config.toml
num_hidden_layers = 8
n_experts = 24
d_expert = 112
router_score = "softmax"
normalize_top_k = false
optimizer = "muon_variant"
dataset = "wikipedia_en"
Below are experts of layer 2 (counted from 0) of a mixture-of-experts language model. Rows are named router (the router's row for the expert), gate (a neuron's input weights, with its number), up (a neuron's input weights, with its number) and show model dimensions 0-79. Each number is 500 + 40 x the weight over its row's rms, rounded and kept within 0 to 999. Numbers have three digits each.
Before each expert's rows: "gets" lists some tokens that make up at least twice as much of what it gets as of all text. This comes from a sample of Wikipedia text that the model never trained on. Tokens count by the router's weight.

# expert 14
gets: "\n", "\n\n", "-", "1", "–", "|"
router:561549399467555464496484536502524534529548482582510532505458520445507484534509475541545493501510460527454511513467480554489502497482551474463515514515486485591497476447547463538485485510571474551512561548544490509494490521459451564514460528
gate0:621525498543499527561469541498470437410474577450544474463516516485562503518467509516498479438520530463473492532462456546568528492468488532465484520472483504473462403548436514435503489496501493570486485523547487441528546502533542451563481442
up0:393517549463571441487502524475511503464499444488552482484516496514487479461518508480490458535532507512486515476497537509494444497483498491488497456524428505566505619411569487536476493498500533493566572452476507504480519574511472550555496488
gate1:495465508474497494533498536435538435488515513438481502459512476482565545431570444484470523548529537536556555548512426516473548475445454448498513583515416571559465462525562472523481462475530497502492407532558470532500466489455524492492462523
up1:519557511547499433489477472569461482526516490433520428473497549517498458442527462460483513513433486465482453431533533470587551541612451532526450532491520480438472524507486553428573454515481508515491525514501516541524561497490402471486507465
gate2:422470480466494510496452496424499503495484478495484494492549444461461468513449518455462534438511515436555493498488512506473543469537508523516483520392462499516510534576384413515521519524466488543513546567508474508521428500505549430520517540
up2:524497541438456485532464572502506535535516502483535499491479465493548536551549495556533518492560470546517487560487512430512502512500540450523512498601443523473487518474574612481490449514446485461512498425575529519458541443458514534521513481
gate3:524563487512454443466561547568458519463500547472486584480550459419576561462489507538451456522521544501528426506493548496498475559448523607430518498458500498485530599496454543464574518503500487551489488536606443490464462482513441495414438523
up3:559480528461467587518462483491533472552566500514507442500507505607519419511486522496511542437448416472418585439527437442479508468550481421547515519523467465498486446511563448503522494458495501469522495460455565623519540555499516496514506484
gate4:483521433489502486512443465465529495515521469530544517508471494475495478515552419506494485515537502520455491459538456417425444498542488475465441469468503526594504478518555444460468501441515465534580509449483454502433465413425529405558435553
up4:518475546528505514502504566512470466518500498475458547466543525531513478527493589508547485490464519494521445510495455506530546530485510557520573541541453462427485519448475560546502526590491508490499476524507549525522489586568517550458536482
gate5:546442478550508485509500481547481436510520470486521469460594467521565556533543490509493453512553583552506478545485479489484519534540444505513471489484539533533458512518448532520504530451553490534478554519494408501505452454470521441522463520
up5:436454527496495499508473504522524513436514531528507477529535526469481458506519492463529521592467457542499549555496503489524517492513474476440539470551495489517507507517490522503560486507512490510538575468464505518540426497517540539502392533
gate6:478510490436519457518502429529476457473506532532505542506481503520512529507491506472494497463516505501526569482511535520419514488470514518482498466468566451522464544461545456515464471496482570490489489541543552484523455465498566459510502491
up6:509400453502526522482416524514479539534533487451513469471509554504445516495410483515465526478499511550452481582446485520499427524524436501501487541525450504500519496490421531451508554507516527460404496475435449562477547515442486535480507539
gate7:493518512438460579450473537485493563531564488523529415555449456524485465500495439447539509527459538537433502549552471562523542539464491512438463468553495589505551463574590485541497492464512517499467432528443487527551496472452487483553505484
up7:511500571468492477512519491383558467522548480484488463501478605468537549462476528558532460438502553491582486459495515491529485503501525509492482483455431508501442480460468505415483520524441503468509477500533501497484509443515471460509539559
gate8:520474484488545469492522476486549450521459522510497457415480541453552512544519584496449527435475514502518527506545428583500433506497432544443616495537490557546533462425514497520610477574470486488478445546539428542602518423481511479460385490
up8:496440471584473545514501522522533472482586457452548504572513543530567468488505598407491500571518511548439480521543493475568541551532525517393446490429522471504497566472479480532480546493447567478539480521522489542516474530473515491499464569
gate9:528496545484478477487456446524458440545534515483446497467543488544470467538538492482448493437508571528537454527511592637573523476503497490477552470488525518490575487513562485542571393501533501533468595533481459538465494512531485533556521504
up9:537542514478553500480492479522528562440522473567554525468488529491443548516457486559472475509525517546540553494484482513446509486481541436539461512510471510486459567523415502495433541470504530539475554516474523481528564498479481486542461518
gate10:546451471507541596534529492538510579475510423542567528517541463587529549468477454565550535493509533518520481595577502468513499475565436431530512495492526527548491503475459452494463454513451511403498512496555466542515461573574440537496531477
up10:548458499499489507528566489543519509497543448528473483533497480496525488547449468506541571478457478531488522501495559498517500479516449609482450476486495588543468495518451424508525435469541453462549540529462535566543449521572453455545539420
gate11:456533515449411522510478542529465558498467546522422549541506485568515488514437534573434524485532530560501519539564556481391512459484505518463536508606510491479492507431511467498499470419518469532585508514471466492481493427546506451550523537
up11:474479546403537493456532445513565485548534455425504539544489524548434496544512504588431529499451487521482519507550552540499494498532525473518467501516565483501444445466413461448456465543485504517442531531502469482497452544461532504510394500
gate12:489505533545539471441545474464525496541518520510489485522470498529522504533439529502478513576573504552540440513443492494456573526487607446456471495532448451507505518516517487502533447528475454482552571516475514471526481488526455469497538539
up12:540488476534504485462470440570541498488496505502502444539492465501561556531547513484556518557490515518517471488526528533430483444472494478495467473484432456560518428498536518467513503506432498462504543524499518504532481509490486505523507546
gate13:444526488536491503539574497467519486427487472600519435409516514469514493530570478541544524504562521514502480573502481513454456485479394482543469534545531429566566551499484539496471458545503458493519470442525515435471535527528497465526521599
up13:473487555473481492489440526556500508549504510479428477484510422496495508511551542474490459412381479447489479538480479477473522444537547518472466554525446528521481495483422509502482490436483478594515519510464467555473491509413502519484524483
gate14:559531470573534457581543517444514501513455558525528512466527506486554536527483525555454465496513492440554469581434455436506498511586470539534538560499535478464457508405527554421542524526516501526496440466478449458549495485500478494508515485
up14:527502486466507500494498512522476596518592508506457504460553515474466507527520516570458494524491517472460544547549460401446508566458497502502570498444594464465536561447542473436488512488555525471524421443468481469532469510451479494473497536
gate15:525602491534469534508506503463501525485476491439454498506539484555513533478548525472458533503445509559476485457463519488553562527526464485480445528490573466454561466574394519539470478523486519469482585546498438500474473436547533493533440455
up15:516567523495467509449520518488446517450438527472516442569624531556496455578492495465557549492508481482450550526494512514537445524520522489567533486494582410545511483526476452473470407487487594498441545473528465444508492510422519467501537534
gate16:483506467515510509457503538474483428500451498517523570468483466415498473498533447427549485532473487483518540560434541480504604503552476531495502463473520532451421555517521550536517493549450501461486430507429579509462504558532531479549429503
up16:550490461531457537568437547539511540478564458572511487512552521526520445441450487479507479465495484454457398472505510429557536521478529473454500473501491458573510453545507560415515548475461555517493544484497470510483443498521554456493538464
gate17:479550527500546436533478472596517460507496477487496464500505541493472523522480500457483594494545526545504480537541470487436432389478488438451467521484541555479525479525481432487478496491442571495445497572529414447504510460384558500618520514
up17:573446498461503492426463520552532491539502452513463498516469522559485574431570494499559484452487520516510532491506487476506525531564458543492510498430503510432494494473501501425528512510491566537493497498578521504441585426460509529501458535
gate18:530441511549530499517394533491468474553573450482485480479526529469500550582472461458469513482470540532464515526515476502431471479486452485495536538461491477530545485521533561504486446523541475454523490482456488535558444475518585456512527498
up18:474432502519544541426480468546443454502513438498534511549440529512448443469442433492518540509427463583434407477485524555451527487468469446440497574507482515546419500487590519559482458523483541507539543465502519495593525493502491478501458472
gate19:508574517466457415502443482521555472497523465472473491446542467480519497522483521534442466503485507460494456552547525512452541508577495488515506565491530508558468458445508428544486526485474465503569475525472513598493483533516506426494483439
up19:528521527494496547479484485506547523445422512434560563498443501527542585494487478532536532552491507474473510442530517480490395509550474407467507474441494440502464470575524426526519417456518504530463459503498487504550554501512511494528495433
gate20:447553477507462530494471481476582463438550452530527505504536562447511549548499540525508514589510588496491598500537515604560499457494553479499483505525432507482455568555533499532524463515499433522527452545616527531421481488475406567588527516
up20:485485507542574520514445485464547465474506495598492442511552601436499588539512530432559468550500555500513471524488486446440480440532509533558506532487447515450527461529464535487502515515460450491545549538509508582424513475513429503542490552
gate21:519480494541443436587549522440574516490499563457479593485529526497536524515517471491516559511521563525457534526433492439445464499464477605474495526502506511434431495404504475514556588585511500492492513496458490501499413520514514483497463530
up21:519506522525466452548529543474524539493579549419484590463540568522547516493511425546511549563493499497418528441483443406465452522473513521480496562494558526390466495502473462581501537504521477479527516470432515458492370523527451497492512478
gate22:536495518513478497525487520529526529496571544504464466471549611524472512534590472510511528533507445478527538515522430477497559472425533486500489501517567496497523451554533544521399506541504425521480456536486523534506440428507431493560505522
up22:537485505476467538541484456557544507440420500449500564482504483488536519501460504475553519458451513504526495366411521420468541471489471464496451542534504557505557546510514520363506481485520498517497572490504464518476523524430547476464513534
gate23:484563487458453469400458540480424520547455461489482496533475452508484501493532511577480490525495538510528550514547487531436505455488455522372469475542515459482593454464457493511486487504540556589538518512457494568425542515452491499484482459
up23:530505566553453533548434465435559464506479492482535537496495567529473512497467523517515506485479478482538507419556511484516581482501524495515444587483510498491529506555536509596538477439469413500494426560502508434531531478538482480588462478
gate24:547499552510507470511621527474431514477489482495478526496495519488458502518416505505460476503497618484541534536441443507490507442527399413523465603493481447517485493511530531539527528507483567462500480545492559544487463558460461480532487549
up24:491506468500499494458502505586512501509499581512507512501504436470460455510500485542533511542578591547481451473517477553541505419502530517511567501486519500467464547472488498457545492493507475491549487500497412492491500463508482498555529504
gate25:551474493517496504504545510479503480526479501545499574410480506564470458505451627539475464496520463535485481441527512556542484468480509519458482450456562481517472463534461501562414447538570508472456541530489543550614498520503524495488348458
up25:470438493451485505494406502571501460483496509420489487595571443457479551528593456534504499440455496517516558553549533497535557478463501519535577552539468498480530527511440543490543533469467479521463506503483461411470493483494525508543574569
gate26:639519478484525449522506513494535440491470421537507507541436528524550496552478422543475544520432482494476405541543443485493541470505478534499503466499519512506579477519469490486471504592486429439503420458454503491522377427412490502494491510
up26:563505454474513465438508500530583503429432492541500525483494543416418455503485486510528364512428525427528428565516483510508585519491563517501450454469465483520531555499500559511498457441528495472520523476458547498536459545483533558570493573

# expert 17
gets: "er", "\n", "1", "en", "t", ","
router:470500512469457535445491463507481495504520441556551453472581533491435510475584421493499498495431550540579505446485511448461541484441505488481487484487538479517538532421548474445510492496497532451556560477539538448544494498522468454477510533
gate0:495593528496504543471462555493557526486504499520467448546429477516533459530557525518440500539557454486416506576556494528454519475485502562436548563501592498530524510526528554565494493505556543467498379554552575506553451514479540484519466531
up0:460434523472459478500487521525472520521515459510540531496528551511553562506471494524565452454500506485548482460432496532564469519496520422545462500456499459504518532510494500538548502498493431525500438399460542583472549507534516507430537496
gate1:534515483464546437459506451372537456516576534521459478453565457423577511494506490560543496522410582486541513512428436446500541481540467532425498521530469492483464495531449492528416523519472502472463512500496449465547438445588490466567483505
up1:517466525489520499478525505429574480524552543607504439468550502482567513467545465480503507530477592538523490498547492421561534521492530539462478501477474468455477552509494458511474512510560513495444520532507504468504519451439570465508456506
gate2:468500445464469502546509526469501481556486494539463512471520442527460523440489533514525479549505550561576553489516495446463522534522486465508473489492543548511572561539474491413478504478496536482536526541480539442521428465559533599519478567
up2:473528522524537493463503545520476467493428501463570526444493438500461504467490505407521493464521519470489405481476503467564557455506560458522465552529439470560486514455499447545502437557412502462468458491414535476479474490488549558511503532
gate3:567464507489509499506493519448564531553495448500504515500471451537627525502521432585528433430528466487487507537508477504591429455549471497501448481485542477480473619440532523462486516562470511491545490504512498502455511431473474498521521477
up3:485485540479557500559495448513495485448543556498507549471524579419462487515566467487455485539475561488509518539480434523450544524544495468507499492468554500507469546492527497494488563477556444516427510541503494495501486545519476457545507444
gate4:559440473551489429536516486540501463481508495451519508482607555527550529527493511544532508483504519472515472653527457481483483444572485499480572481502507441510485486625448468531504510453430515513514422537482516468489461497464540488491492459
up4:585497529552493541526499482572460478440488495562473533562494500554482526480514496522525453576407486510551520573520474466536500456510491496450491506486484510530517568423524466506493515440529527544472516445529509545479554522479505486498533499
gate5:568500543453493479538489487481510514541479407499528488473531464512567563453514533491478506568516477541484520584511499407491505570435453472498405503532530511523505492524503509468520498544525468471464484519470545488486521536526457540473456555
up5:558478513562510456514414494520507510500515460507483520481512475549485544512590479454513574572440451622509542527474472427497470468509473500479467521482502537559467450519471589472527500562518472504445525441486550488496463546567488467432510509
gate6:548460533488534519529468438506484473535476493525502501422637482445495453461536482484512418489479492505559510538483543473470503462607495508476440546458525463496484479490518470487496463518508478496462496571536481466545470483452527503532524463
up6:581525507417469408482452549535527493484495457501469533514522461524545470431468457492529539468477477463517442441438533463509481497474501532553446562528530477435519470405518455500549534514477501462613509561477561555461519476520513490514481517
gate7:544481524505470472494557519449534538550503533507487550476513544510538520497452426528454445567448489522607522514508559487484449511536481498541560583549504504463543544510489564569494568526433513516570477539536602576468447489544478483520388501
up7:476458499541546519531535544492528500559490435476480464502445545551511543440534557485470536530519529553429597432483470474477535496487481450490468476490423446468457495446450489485516493505502551486480551492494484461490535563524487520492581445
gate8:469511530472467519542500500478471483471479513518475532525511497482519464495465562523498524465459488468476432447453493569561441479533435616443507523455502531522474484465491483531537482485516561477556477463543549501519511536393456542565523439
up8:531532541569568531456554543488512454532519565495494562450489490486447504425548453528502444531628558521520523455543521496492507520514455457578521525517600511470449591486526534511520505519469426573491521496469450504490515471491583501461538532
gate9:441578481467472413522503538494557523513505512471497454547485478481497441514489511517430457515520481582492533520528538408491490538543494493470502476516527518409530423460539437521445530540543478492532478501539508512471522506515522486451510455
up9:527492483499518494450526515479481515521567528477473564545524503549511569493534531551520526494424533475496496482478463453459454527444524532521506534464462510481393566549508508473473536468474502491467505527526444507514452513509513516547559573
gate10:488547605551514448440557495470549410523422511433525486443529496542512500491510505519491468506518505526506566502475493504421590470634492496529476484441520500517505445512460486502549501538494532547494489547546442518502489498438482567533473514
up10:575508534447470506535475419529487447489387490445512543502542492524476496512516544507489551482429453592509479503470439527476508535423591514492520472515455510460523478435550511516535501477517398533491520517483459486517487421531510493469502436
gate11:531523546476483512521501540391531482505547523520415591507575570545488492473522455502473441514473467545502511414517515471550471491516509516519471450454507527488495538486533479516499539483500496465522434446491527497533456486464413534444492497
up11:583517536485478585523480487443601549514545479544497564499539533501549492480475445527516521474495486509560496423534532490576486517524513490516498481543492512495437529487612503520468524485469503514483455490513465475461474532528440517471451542
gate12:426468514518455463476545485515543469467524483461513468518472487514499462547517505538532531564506534558514549518497446446432579471485443545504517578567477496460452457541507460499499567634482486432536471524549502455503490460480419447492492503
up12:498455530518458539437541496525510504463466517487505502626535525489511499404455518455468519554515473519505492529476429534516507527508457499442455497455486513464375528556566456433482436584514500499485491512532472549572510531524491433394484475
gate13:468488502473452473574461476555515397531500514514543476489520570528437592456503527528479551519630556529479519529540501474495469492488500521497519519517488513518515517482579454474469453526462463508463478515552475529580469445458518593530388518
up13:533490477473477493541455492518461439545494533509552488527559556549463546474534514516486470493549555536507491553541464475525538491456526521586499618454455479547544516533550509475501533512462475500452487511503485486590535470476500537526421507
gate14:445483441447373491466497468464453402485523485450402562517468497492568489545538476548495509522422465523497551555479491524532466540515515512575433535500482523490552540465487492537533488527437484472530468452483428565516504458491499540486489506
up14:504515522530503500472524493539475567494500522531458430411455469467461497478511489423548485472448542479438446526573458532466446520471464523467508545506498482515527481508529493546446559582514537468438478511490541506452522469536520479499479475
gate15:516554482549471544533514528532623481492483543482443424512411562547501507514537473472553493523462521551534532531504477567475573489501509550526580490507510456487530490578508466502543516496538503559540470456496536488533483464489457534440539446
up15:509479495542518570468474546487434523530526411499563533473562435545481476469570486486479451484552447531494449510468520454452514560510506497477429450450546517506467461472450512495471467484457537483531598555475465505443507497502564448524498492
gate16:550477437534507523393521555477471600553476543512454525435562451504530471563458386476485518498505505472483499526484548483508500493502496449553563524551512552454470575511554439487486531477519478539508522463521503520446450530525484457531496517
up16:582582450495418515460473521505517600509460563483509509461453525436474504529417513542530526482421569531488510468550456484560448530528455442499510494511521490449502544516441515526469549596559484449488473509483512522519478544577569513464528518
gate17:474533484506441494426537492489592545516490457529519508493486484495528498496506554461482412515400500506528553491577538465489572554469446479538462523457501506526425486548546479561427511556496477526519513464461453539513476469425490503517478515
up17:529454405555491500471482514523476591441525448574445490459542463495479605510488509506483474581527440448485496522476514472545476514473496461562512466516467465480470486525518534451498480550539508542491409510538502476472459569534405506490518475
gate18:478527501516472498492443497541517518542461513521504445491490487583511575541517453495527487490483517545566448464523523559541559487504491482418493536496494559450490540499532451584506480418515467523525460516528550528460506446540492516540515507
up18:471620437550485492499491509583480506476532466520443546535482501505475480447526479480518487527539546522490506495422588475514482451528532450437569550478425509389513477478560500508531498445498431455495492457488521512472546503552481457486577492
gate19:502522475525475550532566525519515507491492523485458488466543477445503502482489440423491494532516520501451518515507484523538444560475433529480496521409516502476541484508521472537472537489522517539583465532528545406502429520513448492525459560
up19:538474502481460495541513501547602518511576503455509511521499507512451521504468540442534510482510490495539502485461509474484528527481491517532566471519504504517538566478494471492520458520514468536520489496517474477481557480532439530462535512
gate20:465536492486500489536545482493450546509493447506519476459478386506512494476556469511548488477500562512482496474485534545484536570477424570468503493433477521441462502483409462508437486467502525473481481547516488527504522484540543572447501510
up20:579438429494452547433523473480455445443400550576490512509521559498471498478536506457560469476493495467504504520483539523482504448504517463537419533486458538497478502470478443421433486530476480519479527500580468499579522594520476556574513509
gate21:528545551414571459544491460477502518451496572493540511507501510548496483462514514479567541445530571496520473527478437533544542444449473504491473464564478484401521477471486503508494499619501555492539566531503525511454518479492498526533517510
up21:499551462516497461464384467434472529507451515521550487488481479517402510515538442499491503502433503485489429517440490458482506524536539456540543509534480477518560461446479518507491515473493437477548502450463467483444487479471549511494531501
gate22:508485566456493501579526490559544494508527434427477414535523506526441458462504515512524483525514512521444575554548514464522473511515482493470474484495528562540430495496504408463540466513528546514484533494470585509459488483473455473490501587
up22:472461501502547449448483524467469531500566570551485534429442483447546490492498490451499550479551418483532442498558487509498480431494525541555489525499436520515572519498498566509513553465535535536500505516555458446518513490539527519514429540
gate23:502493515497525505551493458482494508468519424492542521577515421482516502514505476509484549480500397440512512562430555508500533488529494505518545561507495485532509516498499498510582486530483499492479541604546495528508474535528507492487495475
up23:470510510494520450473496492492482518584518472477481535482450520463489534472530514528553424555538491543443521486478496429521478422505433521497487516511497507570500448560501484479529512508525511552515435483479500482502568575492483514399481490
gate24:481515443493485564513448483518439432489514475471499486453456441516546533520576456506512479413439473509513423539587554399500538468442531462486429509458535473439519475453503466503503553532497464512480509567526452494517503496498462429439479481
up24:523475460455460529471438479484490483577525444424569495533501483541547535479547458579492521421463492514523511585557512473515528523457547498496443403448590509495494429464496507528548535560418499500462520549546478561513545461488497456437484509
gate25:561451473554461522482457549520514505529524517544523462537484531547598473449485390500453405453537462558502484477533472459501520441539523568512475467465495565521579463535530464507572557499545391451468486579516487456521513528558536506574478530
up25:476535528441513491560509485496461507471545504468475550522509480451378498595563510490562556483464532504488448538431488537490494495472547472457524456537491481432424472508502503457484502515491556544524545487453495512510493572482473485421511449
gate26:464495511496520514491513478453479536535564503519556511519531368506543497447473500490481505516519456451532483445500428516498437446508424498562444563509517502536495429505511419516477542445524526459495498482588545524500512491551523519555509517
up26:493478534502442443502441515485470505464534451503524445466478467505510503436469491465596568498492449552523587535486553479535567437490480506548511462402478585503511473527462437471495495487535548568518522462533498514495521524481508516571485492

# expert 6
gets: " to", " in", " in the", " from", ",", "ly"
router:438424509479555462542518552447548498560466453454468571508464473535478514510433477483570478587489507508488451525553559461514502473527460513545534528472507520524487516428472539569505531438549518489511544499454537503507436573479565525503507525
gate0:459456524535471525471536475529565524396460544471575502513533506572509494507518525535538433523453491531515531491525473533497478525531500495519458503557511409528421471520432516489431488476540493541440475451512484505458511516545475497477497484
up0:505495472510552501494497480488498449455516501455520561529501467594453517499498500427482461491491582540579534530463486480484417505515534505479426465506487470459467422448431510438494432491461414502449490477566512459476462514556469517547551513
gate1:560472444478438571490418467472540480517513594449581517586482460418548470555508519549451514514522510522522468504487482466503474457487496450492529540489548530514516462537486556470542509557495446571573504513498526438602425467508469526481559428
up1:523473479524462567521504470496512507534483512525541467509509465406472571573603474509510526515552563570509495530468544489508476454465500535546563463468533521558476479593472509590525514478558507550525509564546522464506441531511478593541535483
gate2:460489512514448445572516492451517497566437519491385442462558418497417434450543488471507466608512444408541520549540422509467497482469508561478518474542469511508538532483498471477479533506440456509520452536452509607478443481502497525449527518
up2:465487513453468476469499529463501568471428509449462507476535447568496438550495540486470502541564538523475499554528468495520540455531535440514508496621537567451535493491515441539510530474439444422467440497475450495548501502469510530469511584
gate3:476542548425494562520505557498511572467528490581526494463497505499479488514560588528465455562500548474501438510582502491516470462473493518477471565508502483449512517457464484550545492509465508542496585495488458479482428564485480443514482476
up3:560569488456557548584529539458505535496494479488527576475474496496425519505567517566500481534506548478534468523505501467405512525508479503398448569480481510430458476460489548533483486570449514499506510544514496518444494519495495519491447499
gate4:452465495432450542452439502544517506433559524519545543563532513531466516590471545589461440481502563542508464546512527525560448472523562536542532528518541537476520483520449485527493554542517479540524413568481483443491536508478516535465494510
up4:590580554526581498521537466495424501620439506525462490492451556448544432430520420470497552497490442495472515413454474485450552542494452439408427474544475451509502541516526525500493437455516514457495553442448490625524538466526497455504477496
gate5:487458519467562445469511540465474503483450432480559573566492504460531610553473518485533533499443477546587570452549501501546474486477521440518570543498518490436468534496439507510586471419494475484462557451556477455492575458524434477536504512
up5:523495459528571504423525501444507436497495495451510517473543414521510574527473553512515480501463551521575575524520514493489403438462481451495546525476560450438562492499482494499556428472503512524525455444560466422566498459543537493570538488
gate6:503495510535443412517497547531494454554459505558462472482512511452435477571438488518491429565476524522488598459507504481468613554520446513505478529464527515625520498507547470588506500435467510508578573439522520475454436445495500544502507515
up6:414457508593434462529549560459472533538494522514476464477464487491520474516383555532472488518542532485571549491561512507486594486557451567506469484466496538576497479489509475548534512447452516550504525430479480436510439481574450517526518447
gate7:447509505506501542538496524462492544530483503489503507486429471500547426550554485467523515428480541488489425531448508569415529464545435536520478574470545423492563431523564427549498485499484487483474486438439506518530514527543434556509445418
up7:530465544518485400481469468518535531502482533524487476514503477498508539502449535528533514572492530596530491510486490483545450448522456488436516488477550503465440507475529516562487521451505498491455539494450475438537485468557558536511557508
gate8:509498512476517487500527555496528514511471484549478530545480467479508463472446491526527513508542510466468483472496477462521511466516514505463455475445461458547503577488520485462546479384535470507461510431537524503481529568584544496599506530
up8:532525394591487538524477547433485454531526502509560518435471532538436521492545516499576564528443534547526490558534479554459601457539502548551445489462596566530499486488445498502576500489488499497508478539536444485494441465507412507537518539
gate9:470508528506539452454529513459514517525528498492464504537536471521456484479475471516457525511525660548546503513517509498474489472525589465491508452504489497489537515428573545547513491547513524488429418563519512528456481612453478436554489486
up9:417468452551552497454544493494500469521452523560445425433522529518492528520521492494482532503468550559525563520497567541484517517493511427532524552514515482495627499504524565528516523593560469465486425492546477422438468490554506528516476456
gate10:424517504497437500519477495445550411446461484471457482488588517620514541465498443490468409531439466508471461519509485484470517521550518592494457599467465464518541486449549572471515494489492529418449529565526528543482503502534510484559521499
up10:510477564527480488493499523429370518471533489579519541539469502497540460528497411469537530449409492457520505488457520532457519508531491499472503497451593540483514536486489527483495546454514492549523467589480542472486516452540421511505490527
gate11:544535488404474487440572491463517452507467487551550521501538457526519437511451465538414510478521485522529502469425517530482524473538466486458519523494476504528569515492441462504548519587538483554585568467455516518503487471510497488426592488
up11:481535515517549529487516436458490520505437428446554475396529448535498485492521492409472548435459517487599526502453485511514474458485518473450443524500534496515560554545514524486476444524532583542427540479441485515541482521516493513505599443
gate12:473549488538437415519473533431572526532497535447440536469459439571495465479476474526509452467498465519514569539501599493522462508622500510488508520498570527458468504513450469511483435516506439492521480467426501473486480539477495518430469503
up12:503458449529599515453492419530499461498527443496591515523501602505445514533479475531489537536489570499470483481500485536470538509473526475538526492446450466476492536494541438434547532501429526484505561515600460546508539546514517485503472482
gate13:486529463495532461454462491557515413479517494530460494493488439479476490517398480482464447559475461464500499482435465467467603463434473479509487455497526518444578474495569501440453521503553450510586469535481484490493433510567568567463533529
up13:499520488532454474487476473516541529513536518476391506567418425527543501519519530541549505541532557496520514525465547427538476563603536460484539470494521495496496534533546478449424462542403486487473452542519534491565518553540518475544483549
gate14:520523510506519477495462503462524412521527524474527496512547488487477479481476520467551468536508446505449478555527453445533439543545452511561471556470438589533440476493449544602415538556455467483526496543415528506569498501470545479492463575
up14:486543441572500448500466577519576445453493443530478411486459503527483524513476502446463512500509439494497518433507489549493439519493472496468410514499526517521506499413486551498486598592471498553513522516470489458584548533501628511536516493
gate15:440510589476515527478468525563474470519554515465526459542559532476571483377495494481478500469547499472479477529474520516456535413522524479470476488495501557537539470471529517541472476478515463478468513454556456499543560506474489463470531466
up15:505535518479536532495479524501531422542500513501479516498539507532531482527459505478513476509487499463503471479498512504438452479609526518537429482474508547491594463536460473529464579538473516510502420458517484504507468501441515492503510474
gate16:489557479507464519478503389495534508507522486469449479502585515524498516415433507518487388515442489573529480481511518485526449494510535592485493532487503499466498583588512468629505483510477560545515524509505495455575459550507568502446596528
up16:436467509443553480539490608509534503430472466496480465491395436520532541532528489492469523574445453485519529483432520454503528554493483492490531512527507555554533444376484581388566518493519463466495552528494509525493527494494470463494504460
gate17:459516499427490518490529529399525530509512563473526507530470518487419508545486516468450514535510517522595430466437465573570498473526455506595514528532526514454481416452475495490426448484537532444526574496416497456398509448457483513516493493
up17:490483520547540436452476515484577485556437534496499530513530521461430548536495542522511532551472511491565510535467513441447472505503461496577470538547508423472492433488482417498495561434542482470435542524437499423506491437514441488476514516
gate18:473562593484491445487498516430496518515513508523538501429492530479501489427504579470559476479558567597506512576466539404465509410527481447477531557392487496455489449537454461502469520487485529499529527485469466529504479489533494563517484524
up18:477521538547470503421453499416480542425561500525572501493486495506463455466513529492593543514533590539518484552515495453466531451531573500478469511476447480454475491532432550513527443428381505560585565488449499468448497444550545536559498490
gate19:569495484487487470503471488516497481546496467524585554509505464504528516554494478482441499530446556488544511517550544418578537384494424499488552491464497493446505545568493530496543476450545447453538486439531477438527509556464485440418548522
up19:480527497428522569497510486484533494445550494476495518432513448490459444482481557486558517447463475610508492504534513544511494464511569499466546502490531474472536515483471466471499566491472511531491488530534561485489497523517528477510523437
gate20:498546476515422420510497505587512473465438521546562476530527530435489557486545506492480510500458517511525535487422521532574530475566502466543464484511588478455464526489435450442458494484521568456424494503475587515499429537504410542479467514
up20:511446513527518516610535490465524520468527518449531510516502467468436467532515427483409503445549515505470489495484564426512516478519485544484597502450557522480516569505606486502412514503475438466535461546523512491525545562532560464444497453
gate21:521483463546514486518473570494469541435450519519483534525508519484473531580470547479592486449495551532495484532494540431428518493534510533516456471477512414510480451534523500594423506426496529489505471563494483511474513623427529432495523549
up21:479457619458507522449418484509532512432542578516523495470435546493472530487496534488476522525506473443533503448510491543576537558416498453547478454521507472492440533463457480497521565487493548535487527513510484475518537471496455544551494494
gate22:502506521478489476514486507485510510545499394578482507462467551443572464441564493544520513527550540552572537482529529563542511482501519514501519501454519535535584526500455585541499448459519486471547504473407490509412505426465544547495520489
up22:502505518533495457469543543460507509487496455581499577460489517464526461507529471457462529553522492569612543411533505548530498473515481460449523473505451486569510475467491554553511456491543531539522532519488516482469433509497528545497552462
gate23:466525450556526440475484473517405535502474445526520533516527469593513552448531522556489514456535555539547497502583511499489476465443461458572479444454542463478450521480463492549530476423486523554532527518538513542498492517526511504527557461
up23:478453520469442542416534485472557510518463500435459518427577540497562521463522459475453474529547484469500463518538452477466448445602557582488520457507520506523474537493499500536520537567498510399472442489443518544452472498512489459473585556
gate24:496540541577497504519435501513558474525491557470482570500440496467509530426544491523539491517556475487534529481482515483475443496581501497472536477530536538525502417474466501510524548535447564478510617485494536589497493481480459497445489570
up24:499506540555438505463501454439498469488443559478505506502492456415547555450554478470527431570453480482557511469472508600579476540496524540468513521482459556608456474495525467532458478471529488484514450528489539496412468491545551522453479477
gate25:484480518495506517457553399477600453496409548542471499476568441456536479512454434459531511513448530459446515548529468506469480486446503609445545454440494466528498505436480482534539535521514511475552475524502510538456498463533516524474521572
up25:533470452496558489441565499513542500583533476512493438539481491502471523477435521472541483543481497487488552544586562448505550546481537494439571495500513514501562478509488542492441502478511493478517537476393517492502580514505485494540511501
gate26:535554442504537469531512517504450486537517520478549458551492525511467534498473443545466497557451543454463503527531521553569531489498441525472531488481480474494503522612533567425522514521471473460516508550507593561538495558464593529446465508
up26:499507499520542468487478460484533476506470473505405515438532463515483473523547484537480439450499474508494415556518487464430490476531564530458504500518512433525545519521508575472541497477489457510584507474536494453452504507517468501577472529